config.toml
n_layer = 10
d_model = 192
n_empty_slots = 10
routed_scale = 2.83
norm = "layernorm"
norm_eps = 1e-05
init_std_qkv = 0.0524
init_std_up = 0.0524
decay_fraction = 0.571
final_lr_fraction = 0.0
batch_tokens = [32768, 65536, 131072]
seq_len = 256
dataset = "wikipedia_en"
Below are experts of layer 6 (counted from 0) of a mixture-of-experts language model. Rows are named router (the router's row for the expert), up (a neuron's input weights, with its number), down (a neuron's output weights, with its number) and show model dimensions 0-191. Each number is 128 + 32 x the weight over its row's rms, rounded and kept within 0 to 255.
Before each expert's rows: "comes after" lists some tokens at least twice as common just before its tokens as in all text. This comes from a sample of Wikipedia text that the model never trained on. Tokens count by the router's weight.

# expert 31
comes after: " |", "|", "\n", "-", ";", "---|---|---|---|"
router [ 77 108 103 120 130 163 132  79 107 108 130  69 180 134  87 201 140  87 143 121 170 202  96 111 114 122 167 126 171 147 147 111 133 155 115 183 169  76 115 143 107  98 146 107 151  95 104 128 121 184 145 127 133 177 156 156 129  74  96 113 124 102 142 100 131 148 115 138  68  71 163 144  77 111 123  85 133 171 158 109  71 100 162 110 157 123 105 141 154 149 121 152 130 181 138 143 118 164 154  58 154 121 109 119 166 122 129 170 150 176 144 154 163 181  52 104 128  95 169 146 105 130 158 131 151 173  56 185 160 105  84 134 112 124  67 110 106 156 134  39 133 152 114 118  77 113  85 134  93  84 157 119 187 176 101 163 144 113 121 127 139 179 123 147 118 173 147 121 141  95 148  86  86 124  73 133 142  66 116 131  92 138 126 164 153  96 124 195 139 143 102  99]
up1 [115 119  98 178 126 187 107 110 122 118  55  96 124 140 107 118 134 122  61 125 174 141  53 119 153 132 178 108  78 146  98 198 173 124 170 169  90 172 154 181 134 163 125 118 174 100 152 132 104 119 103 150  91 148  83 119 142 124 172  99 136 128 147  90 125 109  83 120 124 174 137 158 176  87 120 148 174 163  99 146 128  78 145 104 138 133  94  98  98 149 132 139 163 132 171 137  72 123 124 126 114 131 149 142 138 171  44 100  93 156 145 159 107 109 145 107 116 143  89 103 134 162 160 128 117 107  74 145 119 102 174 102  68 163  91 132 164 111 168  56 135  85 150 128 167  86 177 126 109  42 167 104 170 186 109 109  28  97 108  65 131  84 140 114 109 153 155 127 161 139 126 122 165  92 121 148 123  92 147 145 122  83 116  61 129 150 141 170 132 131 147 118]
down1 [ 70 112 122 127 128 122 118 112 110 147 147 114 155 188 150 147  55  73  58 128 145 131 192  89 126 138 134 128  67 114 123 109 103 135 175 141  56  78 173 125 134 107 137 150 114 145 168 164 127  98 177 122  68  74 168 107 120 140 132 113  92 118 130  99 101 120  84  83 122 144 139  83 180 137 156 125 124 181 148  89 150 120  98  75 121 157 168 210 119 112 132 115 135 140 178  88 126  97 100  82 116  88 111 133 143  98 144 203 184 159 160  68 111 144 165 162 153 172 115  78 105 147 159 127 141 162 166 174 155  75  89 108 157 148 125 154  88 139 128 193 138  64 143 117 111 163 198 143 143 110  88 159 122  95 137 134 112 173 136 157 105 109  84 141 135 108 182 139 135  70 106 178 154 101 168 104 146 162 127 178 135 102 127 149 138  69 152 163 106 121 107 133]
up2 [122 117 188 131 122 142  99  85 151 131 108 126 129 116 139 147 120 163 192 145 114 172 117 153 167 111 127  61  27 194 118 123 120 125 106 132 133  90 143 142 140 197 114 114 176 115 149 120 155 108 128  94  93 130  93 155 106  75 147 106 125 154  90 138 212  87 151  84 111  87 171 113 102 114 124 119 154 124 137 117 139 120 132 161 142 129 124 156 194  98 111 132  54  75 148 169 112 177 144 168 114  66 156 113 129 110 144  92 127 147  69 152  82 153 126 135 159 165 153 115 179  57 178  99 172 153 116 115 152 214  67 108  89 180 157 120 176 143  99 127  94 120 134 121  62 137  96 102 140 100  89  72 118 129 112  87 147 107 141 127 139 157 154 150 112 159 144 201 163  81 133 140 106  65 169  80 140 141 139 108 150 106 108 110 119 116 128 178 109 110 133  90]
down2 [126 120 165 137 156 128 133 140 129 138 123 131  74  94 118 129  99 168  24 128 152 118  82 140 156 174 119 195 165 110 189 154 130  65 108 139 147  81 127 109  95 140 117 145 116 178 145 191 133 131 130 127 135  97 147  50 147 138 102 130 112 112 174 121 126 155  76 113 153 113  72 157 160 166 114 164 109 175 142 123 123 109 138 122 134  55 126 160 105 101 168 105 123 143 141 184 133 108 202 167  65 138  91 123 141 140 125 163 192 134 118 127 113 109 161 150 123 116 147 123 124 178 131 132 115 117 173 140 123 144  97 145 192 137 188  82 101 119  65 124  96 121 116  82 150  85 144 150 169 159 100  89  78 103  65 127 207  96  91 148  87  74 134 111 158 145 104 169 143 122 100 103 145 157 138 201 125 171 119  97  93  59 128 184 139 143 178 105 148 102 137 116]

# expert 11
comes after: ".", " ", "°", "5", "2", "′"
router [131 151  75 122 136 203 121  70 131 123  93 113 124  65 125 125  93 105 175 178 107 153 141 171  95 125 150  78 139 176 119 149 117 107  98 119 169  78 132  81 104 167 152 104 100 104 162 116 100 114 126 192 118 129 132  87 132  76 139  93 208 113 120 116 125 177 140 138 184 134 214 123  86 161 157 122  99  69 144 130 183 107 114  97  82 156 139 107 160 177 105 153 143  77 161  81 146 131 131 124  87 134 154 136 188 139  47 149 119 150 129 167 157 162  99  75 101 147  85 168 164 166  98 154 153 129 186 151 140 148  99 153 135 114  85  99 122  78 103  72 166 136 111 107 184 105  74 125 114 160 140 142 176 107 171  99  97 148 144  64 104  70 123 161 131  68 123  85 148 148 118 194 156 114 127 141 133 157 114 118 129 123 114 153 124 128 143  89 146 113 152 102]
up2 [162 122 106 118 159 154 160 128 222 106 147  69  81 145 166 161 189 144  98 142 129 126 116 162  98 108  54 106 198 124 183 102 151 120 115 153 117  81 154 109 130 119 126 115  97 188 144 151 173 184 120 168 134 108 140 121 186 130 118 138 118 118  58 105  96 125  99 107 113  62 125 110 133 162 134  63 128 150 127 186  84  73 103 123 129 126 147 179 152  36 137 130 109 110  85 117  86 134 101  93  94 130 116 186 168 150  96 130  93 137  83 112  84 147 171 104 141  78 148 118 141 124 149 127 147 142 149 102 117 157 155 131 142 150 150 148 118  85 127 214  78 120 153 138 167 141 117 168 111 165 127 100 126 161 185  83 162 144 111 112 144 124 146 134  95 118  44  72 120 115 113 137 175 149 153 121 125 120 112 116 181 130 152 177  76 124 148 130  78 169 147  78]
down2 [118 105 149 116 139 127 163 130 133 143 157 146 109  83 176  99 104 171 109 155 162 117  87  82 103  92 133  93 163 130 146 160 121 131 130 135 162 136 116 205 141 124 151 111 208 137 113 113  40 126 138 129 148 107 137 135 116 160  60 118 132  84 140  69  83 152  75 104 160 117 116 168 152 140 125 134  94 175 152 171  86 109  90 132 109 143 121 119 106  69 137 115 110  77 138 164 168 127 155 122 101 169 136 137 135  96 133 118  62 141 111 154 154 179 110 114 100 166 180 169  85 147 148  75 127 148  84 147 124 158 140 107  97 129 191 129 199 139  89 105 152 125 107 144 165 133 110 117 160 103 122  98 155  74 144  96 116 161 129  76  66 205 116 140  99 152 145 155 147 206 142 153  53 116 135  90 161 105 144 101 109 126 204 191 131  58 121 148 109 127 127  55]
up3 [110 213 118 122 137 115  92 116  81 140 132 111 194 180  84 123 138 100 172 125  90 148 167 178 118 174 102 140 156 140 102 142 100 110 109  90 137  73 106  67  72 101 173 132 136 145 106 144  95 200 124 152 133 190 116  90 138 105 204 147 157  92 148 105  72 114  69  95 151 120 104  95  93 112  71 150 132 106 134 138 172  99 149 123 151 110 113 117 170 123 114 107 111 110 100 126 106  98 123 130 179 184 158  73 148 110  88  88 127 177 132 151 139 143 114  98 140 143 135 173 125  86 195 136 176  92 108 123 125 157 136 203  95 145 155 152 138 100 135  94 125 122 173  64 148 128  59 156 123 168 197 115 218 112 129 152 137 131 122 147 140 155 132 128 115 161  89  76  99 144 169 144  67 140 121 177 140 141 128 114 210 117  98 147 161 131 126 127 145  99 143 136]
down3 [132 159  96 147 129 163 130 113  90 142 155 140  88 131 119 130 179 122 135 218 123 204 157 170 134 137 139 156 139 165 129 136 166 171 100 126  87 135 139 180 103 136 105 122 199 111  55  96 122 129 117 107 190 125 128  99 163 102  93 166  88 149 139 100 151 177 152 151 105 166 128  79  66 114 134 162 109  98  82 143 101 117  77 149 127 157 108 134 111 136 143 145 130 149  72  72 149 175 140 156 205 164 146 109  84 130 112 126  60 123 125 102 159 121 128 168 113  85 117 110 183 113  77 180 133 105  71 169 178 125  94 101 109 118  93  66 171  99 151 135 134 136 132 128 101  69 147 113 107  57  92 144 140 167 103 118 118 135 111 125 128  76 102 140 110 111 137 165  64 141  70 108 201 136 123 147 121 159 166  92  93 152 217 127 135 152  92 119 136 143 141 159]

# expert 39
comes after: ":", " (", ".", "W", "/", " /"
router [133 108 123 117 137 100 125 128 125 138 100 106  85 125  72 106 102 109 104 155 129 184 129 125  83 172 205 116 152 126 126 176 124 107 109 178 188  83 103 163  95  88 187 120 129 102 135 105 164 149  92 190 117 134 119 130 149  91 107  85 128  93 131 131 127 173 137 152 154 132 117 164  67 162 132 151  73 105 139 141  89 183 112  97 138 115 141 109 168 119 118 169  96  90 201  87 142  88 138 166 110 147 202 139 109 117  98 147 114 132 137 113 142 131 159  83  71 140  93 118 183 140 142 118 150 159 105 129 152 163  49 162  87 118 120  66 131 110  49 128 187 138 122 110 129  97  71 138 177 134 138 116 170  74 126 112  96  79 160 145 182 125 140 127 100  72  59  89  97 118 149 127 178  62 142 146 159 189 157 193 122  89  94 143 149 112 129 115 173 135 116 136]
up15 [ 82 107  89 131  78 113 117 120 116 118 160 118 118 100 133  72 180  74 115  85 117 139 153 123 186 149 144 160  68 108 129 158 111 134 131 120 137 141 133  60 165 126 132  82 176 156  79 123 105 159 171 101 131  99 138  98 188  88 144 108  85 135  68  92 117 131  92  83 116  92 157 163  91 175 118 106 159  83 196 121 162 107 130 114 160 192 179 115 128 143 165 135 152 117 137 101 141 150 144  62 196 116 112 180 146 127 159 142 110 114 115 142 177 130 119 136  85  97  74 113 125  62  80 186  99 113 140 123 114 182 117 127  76 162  98 111 141  70  83 164  80 138 175 139 105 120 120 179 109 105  90 136  90 202 135 132 128 127 136 114 175 141  80 107 172 153  72 135 132 110 165 133 162 170  97  92 145 133  71 130 176 154 153  89 160  63 122 142 148 109 148 129]
down15 [158 115 138 156  69 132 135 166 132  89 123 126 124  94 131 154 108 128 131 119  80 121 105 124 154 135  84 162  75 199 165 113 150 117 123 147 210 125 132 160 121 123 145 116 161  89 141 148 113  66 107 103 158 148 130  58 111 173 150 104 122 126 170 165 140 109 141  91  70 188 181 100 117 115  71  93 121  73 111 120 106  77 164 100 126  66  90  82 100 141 113  91 117 119 133 119  95 127 140 142 103 173 161 102 128 103  99 120 149 104 174 162 118 137  70 107 151 129 142 208 130  81 122  86 140 113 139 124 145  60 112 135 141 136 142 129 118 182 176 173 126  95 114 133 159 163 150 121 170  70 225 148 136 128 119 141 148 142  77 136 137 156 154  86 124 181 135 176 192 166 135 125 139  92 126  87  89 180 106  90 184 203 176 173 109  90 122 150 122 151 108 108]
up16 [101 141  91 119 154 116  91 184 121 109  99 144 126 143 101 142 111 108 149 193 169 194 144  96  66 120 145 107 136 120  88 114 105 123 174 105 142 133  96 123 163  95 109 163  94 112 145 106 166 158 135 109  76  62 115 178 118 168 149 142 128 101 106 130  71 141 113 163 112 112 112  88 118 159  93 156  95 110 120 135  97  95 149 104  84 131 227  53 250 123  93  97 139 142  94  82 126 151 171  77 162  81 146 163 106 114 143 125  73 155 149 168  62 154 130  92 191 123 123  88 165 133 151 127 174  84 167 132 125 136 137  90 173 162  66 127  65 129 122  91 134  74 144  95 154 121 157 148 178 147 129 131 150 129 119 114 169 124 141 152 130 134 116 120  72 120 150 107 177 129 111 113 122  99 116 172 102 165 106 115 148 108  55 167 138 149 160 130 123  87 117 159]
down16 [ 98 174  98 116 152 122 111 145 141  89 156  82 147 101 150 101  75 114 169 102  41 124  90  75  93  76 161 143 139 108 164  89 152 102 178 147  84 137  98 138 132  91 133 140 107 202 157 134 115  69 136 117 125 149  83 120 147 111 104 177 113 175 179 101 151  94  84 137 103 108 126 172 104 105 116 129  73 119 139 110 134 162  84 135 127 155 100 150  95  96 145 147 166 122 158 165 149 155 123 133 124  60 112 151 126 143  69 124 129 179 128  77  92  70 168 125 111 137 140 140 126 191 159 156 143 189  92 149 110 171 136 139 142 141 144 152 102 124 122 123 115 170 115 106  78  76 139 126 205 126 143 155 103 138 104 179 203 155 102 157 163 152 153 217 142 148 123  85  96 131 120  82 100 137 162  80 128 111 139 203 160 160 126  51  75 138 135 150  94 136 143 116]